python train.py --n_experts=16 --experts_per_token=1 --hidden_act="swiglu" --moe_layers=[1, 2, 3, 4, 5, 6, 7, 8, 9] --router_score="sigmoid" --vocab_size=24092 --norm="rmsnorm" --norm_eps=1e-07 --optimizer="muon_variant" --learning_rate=0.0025 --train_tokens=257200000
Below are experts of layer 5 (counted from 0) of a mixture-of-experts language model. Rows are named router (the router's row for the expert), gate (a neuron's input weights, with its number), up (a neuron's input weights, with its number) and show model dimensions 0-191. Each number is 128 + 32 x the weight over its row's rms, rounded and kept within 0 to 255. Numbers have three digits each.
Before each expert's rows: "gets" lists some tokens that make up at least twice as much of what it gets as of all text. This comes from a sample of Wikipedia text that the model never trained on. Tokens count by the router's weight.

# expert 2
gets: ") ", ", ", "\" ", "is ", "was ", "film "
router:134080101130141137175107195142159102159152157123099093064075045117077083169128130138128100150124163140114101088164155137119129104078135139170098121175124132090164178118176119125130068123159122105171092139096152129083058104142072159132128093108103129153111198107151175138137106119122146156111139101186126101154170134126123172093123126069116083131126085128156099086188141118130123145145183130176128117065057056094155162131092122166081115191099178159162100152085141145126142092084173073165138138125124135155139117105148124129047154144124135142191107114166163137196144145091147124
gate4:131147121048124116142122136133132173195142143138159121123140153112131116099118150126108111085167122105114162115162118148139156125120182158103104172140138184158127134097133098090122134150131112175105103144116149126042155130153082171140134126121136146047092149149079219134114120113149087084142138160138145144081156143116111178190107110097108150205114097159146174142107122200093133062129095117163180097161201095059126095095148154088157100179155100122169113142137161107124118101100116120080175106152106137109052105137104086188193094168109142179111102098085177117137070160107145091
up4:099148129186077131169161141120173098132124176169095116110132148181130106137085165141087111095167130120127127140119123113114098189103133122141072116149143139154148140052105138164120116159074117097165119118163118067073154131163115128168098200117125157170111171117118173135127093104138145147151136102167171085123155096162169185155143174111179110118159112078041134110195149151123095101117134043105117111101102124091145080147111077150143143090087141133100102111112163118175120149144128160154137139054115087106133154164099120155135152197122146096182059160092081099165211091088092129

# expert 3
gets: "the ", "The ", "s ", "his ", "its ", "their "
router:139028137153138068146101171140141110165160133098168088070062088153053125178137137135105099128100170043151115120172152111068084123128183150155125142161144118096181121092140077107132053138135124118172085103094139170119139136086062137114154122107118143140099161127115180108128108128173088133105157132170144168106140119148139152090126112078114101158124127117064094092146149177123092131105166149114098143081098085161141163086093103159094125139113141141111142143140184109152121098076182133158168116143173080206159111128089106159129176185069142114160123152155172136132132156089129167
gate7:127118151146149161114141101133093145172108115117134088138117168198161078089148165144147121182105122046093095162188108159106084059141127126118106125152158117147212118159135081093103149106129143171094084176083148181125103135123181067130135099087093084143097110093156124131151139143129149183130157143150115165141116155138095146158096111115066164114116097140103094127175109142146132130134113151041089164130103125156091164135098125144151095079101137085088138123129058136111148155092104100161093120132150140171128133080165162054134176179070062142167130202105135143180189142124103096
up7:129104127128144148145143095077085168154103075143091109107117124181122171084104142105146083184105134102095108179103131139125061075150117147143131096141113096152148164145074113097097101112148107155144071137043155155123082139173132110125185178080083185122113142067110114108094117161102132095100103176103140129110074158138109086116110131110137194138093136135137076043107124172179151142115123086167179198126155195095132158188158154157136118090148081067097098164147100172127145177126137148100171153136146191126123134085144132118106119108105100152116141195094108161168136156145076116

# expert 14
gets: "(", "-", "\"", "and ", ", ", "– "
router:105061077166137094146117168126137111163125125171147064081128103143060126160093144120106092128104170124153113155123114139100127082089172139125085159155123100131182121146152087144112121148136128117177131127083168152094070136077111105135162086148107158108139160117159173122114136135166140148100178171153128158148151115186099142113150086131083103126134124159139135083153131114134062160161164133126122144034067111121132169087092119153090118233135146100166117190123193118158141112087134144089163172175127116192209158098113123163081127181120154094161100142164131176181102128069131157
gate1:154068157105114091042093136106139141141149074121070137134104110096160145143149139186081110232113130155134171123125132134120123094093106097111157091091195177103159119127163158078109141110150100118140169150161133164070151178126075125103143141137089144149117109110110079068127129146094173074146095060118185111044128141118136196117151197146102098158106074082158106097136095122131120080063110153122098070145150162145088162143104148108133163118133131145123166139082134114153167120144057131108084112131163152183147104130164102173137077133112103143090119136076110112117157130168093130
up1:143135176140131134137104103106061139122182118128091151139124046111122194140126078129150203158144113097162129154145117092125081139123140138142147176097105130132119215128134129123119094096153130149127132169116142100126124116123154084140155123167153145117110166112145136116102161107130089166119116116132142094136089216153122102188160208166157133116168172158108099109096132124178066097149131117119072128183120192156102205158137092160149100131123107146160128135165108108120183164122073066117154062198207171093144147164109115087123117218118092181183120108138118148129146157128138168

# expert 5
gets: ". ", "\n\n", ", ", "that ", "and ", "as "
router:157031114150134099162106142188159106127128079143141102067075030177096078176138096114112073150112120094154095128148150148115173102100133123135094126142099108097106137146160117130137132151114102135164125183090157103097096141087130145116128108103130125119103146156194169109071112122165091118081170121153150177157177107149144112125107154036104074110118112149151105097124156138127106129117169161132143155081062070135116117164134134191118119112111208141139121179070145103097132118077168149136165179103139074151136138085098133212097161177117100136161140118145138165148157111100158186
gate8:139114108097132152111166102208136130154147132093074113135128122113148050080118038163143120127131117120110135101109104161113152096096157132190061150152144135143109174073186129169127121151181069165108177150146117121121069125126155137153097098092118112079086141092137067099093129137070100154110141102079095089122138155150152182123094103153125145155121111106115151119144137124178137156158098113152103151159047113166152111152147072126085154148100125109125168170107106127100085115089157120161147160123108121103165150081130121106176087085076125121103113075142156159229020143124093118
up8:143106083068081147127142102220131114077115135157061105187106114122129090110105071125135119152147152133127144130124124112149163107136169171174123144098136132095152122099166133150096154121166102154065169134106170138087087180121098147132165143118128136072075101138170098104102104128069126114140129123158143119136134107110150167171136167130140121157090117158154178097159145141153128116159150167165070145150097105117175106126090121128098128125129126192125125089118148167032098116106110133236169149133119119127171147064158097158174126108121157116124118062121144125254042150134103111

# expert 11
gets: ".", " ", "| ", "% ", "0 ", ":"
router:136082104162112076175127164105202147122131104138163105100080053106095117196130112113113073116084133086130104080149118109115150125121124148158110133093140130142183189143176052103131093171125160112150096129107187121135144100083063106123160070149119087112092150153141187121101090110163075157116163143151132171146143162156119149111135110090136111154146124135110107112137166158111111102151129143144099092080087078136106193137109126172085109223090195167126102213088155116103119088096184129093122160121105112122168152114107093192045141160102144113162091123141156155140108121132119149
gate9:113122104123131167205148117109208149077143156119144095094117121144080074101107123145083076076055169061191168108135146146108085168163161135149130109070107135190126171123121120203127087144075095115159173121090082130114140189128143146156165133102147098138106080078151092146094086141099149132087122100074095123140121129111111179112122093063110119135143119172162125175122067131092119034119099132126139089071173143157080135102158111144156139094102168140140144143109096130124123158158140147160119130151106163156143141130143099182081157154175159092111101156123088186146144072103142128
up9:175156115084113130167192137097077095050103151125109115075076123121113149109118147122146104129140141099167139108122085103099102126088135128133122130097066129149169124204143112128136136055070026165167143098106100114111103153114199102103105208105123086133134184105173183129118160158103119180113098130125167144141120144139101114117167120103085124132135150111067087168106106144120122099140176120103152134135229141110102108180161098114149173131133194146111082101121187119119142152187183132047128171141111131094115160153156095140098174168161108105117144128111168163151143118151108109

# expert 10
gets: "of ", "in ", "to ", "for ", "by ", "with "
router:144018122159156112139119183137156108161144117170182095081041097097116128139108144123081060121091137099127104120162154122127112102100150156119079132129109119106170100162163099131108092151118127111128091190128153130164110133121092131099167135109088171134112127154156211100104117148162096089082105147115129158185205135137089189096107103076101072124133076126119100074195154144108129110155155114160098110114074062120104153100135133176113121193097156131110093153130164100125123073055141117120141159110150118144216132098109106184109123160114124118181105150188123151119152139091128152
gate2:056128114184096125137129150116106140139119110121149097109116139094154120130117143141100177166148119127142117072117082110147120116097172139096176130133143105121069149145082148145089132124157103137161126081132145130130140138145141116141161107142118117124113104156165135105123068166183127114169097145159144157110102125161084155188158154135102136157150125179127166227118128174097169154145054119160180100134145120146194100111174125105145204181164142186153104121103113121121091159177065110168094066134185184114084128109137181085093129080175131077110092026122081119136130180139208149
up2:107089132106186122158128125147125149132180104099118119089178142186132099154148064100073125200103130127089058089130152114141119107053203138144125137125128156175143111136152110132080167105117114099129142154131131091133112147114151135136138072120084192122160103159103119151137091143166089107177126204130113154098167155147157132137118123148142120165126139147152147180104148126142120143180093143177149114118131139149214127105141115094108142056120132197141052107127145073153204171079095157179142114118141132129111162059131090123148178154179095050112115068136074159169153134161108155

# expert 15
gets: ": ", "\n\n", "′", ";", "- ", "″"
router:108067083131190126177115168167135115134104140148127100094088089128066128130123069164105085124131177086164093148124149090080138117093169143170084139141171127114152107144181121144126093128107162095156108114121202149123136168087123177119164126118116091090129118147102139103151086118138165116117138107170125139125144148095080185071110091081068070116161099128112124122148167141114111142158135192169091162078064060137144142142043120186098057196171111123125151205157136175101143129108177143112128127088144121147125162119146126175091137165103187165199112127115168118118136135105163141
gate9:130130081165096131181141134147117098148086084111135141072116111114099082126125107110114160122116083108139139086134155143069090151118115140153141113094115123085084125151163141131220125153148149125145154142133116080105140149116136147164161115114138160132171110106189120153087133064144111114158058172147121131105144091151151153130099119062069123112112103180140161166109103107139125125085191149113045173091084144134133105161047127122204048156119092077126130195104038127149114122124131098108148112140164133165160067147175163076080134153083160082112103159060085140128104125158102110
up9:167096215106092130134083065106120187185129081119138121093152181089077175120131104110120094082143133147126119128087121113141101147118140090170155111116172116127042142151101130166120121136140199145168149155167116126137101096149134101142090154108130088128112116065169150179180087132163143143110114096141166184116150148158116122131180100217151211151141092138158156189173190123131140111095166083168121120080123118117110130114152117146123159109188182120153105135119172098107124087140140138161150112135127104124181108109147153214129167159104195081080147116173164138125159123097115091

# expert 1
gets: "| ", "\n", "- ", "|", "–", "==="
router:107051124167156100219121159131117135140154160157132083080129090117092085156125102130097089174096130087147129148185154138127124098112146174160141192137143119076125143131155113138104122114113135108145091126095184129125136114108105125094185148134083128101084169114121191102070106138177141107068133155142124159179163151202092135122113116116126126132108182164113117094131150185124106140142128126098102146032099117120090159083130115151099127161152179140106155202113129098088080137111154153089177167097182056146159090086089100149075151151100120096152092148111155133191151131083178188
gate9:128080189112195154174126132157156153074090130155145146150057146120127127118065125218165124114151110145119164165128103132108098152120111148202129139106218119173147121120108129141126178173169127169150142120111117177085120160152097124118132153107155103174197130067107145132133165126128136102112173174122118150107140167130030104156158154127127161134095161149125093084142114098045154107114113170122132085125070165101138092089042086099106091157126113104084101131116153105105138089128125121096135158045100129113103178073115176169114144123148109111098121157137144058152158119144151136
up9:149083087135075120175124149165128145118133142064091111123109097145088139145115127124083131175125154124132101090033119090177064139138117142166178099150162117121139108179160133097134126137123108149097142127143201142155092179157197164122099129063116100097154120161069121180142108132151111171088124130142154124099171134152101108158112145156114162078164124133083127160187073133149131095143090112132127075150120119093121175140105120183162220150101139193100144070114135089116149202150128128161087129166084136145205146084150158191134095083141112169180144172098109143105142133143137081

# expert 12
gets: "201", "200", "202", "199", "198", "197"
router:125064142158137061144096135109141125156152178135112067068029041121088139145123133151107125119040107134120130144152115128142143127156139140141117149147105123126099160122115146116099129149139121119124107105148169159143166082106112118072146097124093136151131159081137181101114134153134128183080135122172126229164177110171084164093135147132102070128100078092153139095167171161142079162117149127136106113032093062115126114117170156142135108203143191156089093179099128108117126088115157144123136156098159114136182159111153130151091150145077175138171097120125143166178109124083171116
gate9:112094171103118099089089087117149163108167146124170127075078132119187085134102102157136137142038148150101079101115131153122109130127130129117172112146119090136091161150146106126105132125146137126128121164129108154118143059157123135165086127116119128110089142132101106122075134153099169129119125162110149113156182135113151106064106120240129122082091156173172139132128122149137122140124115131190090122121179186112091042116089128052067143142122178089122130172150206076141162117162167101101197146146123110106108126140152191065095166143121115086115125148127195190099170152113174176
up9:124115081091154128105100092131114189139140101112144146189134092126084171118045159137127112110120092166198178228097161172084144058068136147077105091123146116120094166145137174108117123107163096089141108124142168166144127104091138135031160147128124095165157131197100084131110074121129112115166112099102137156145115099158104122138107136107108104128156118135099026106157083118160085096082139141076111106119122121118143115136170099155100149131114134178160075106126146167134153105044171144171146169131188185168129193127137156095139163118167119120122144160120145104123113135155162129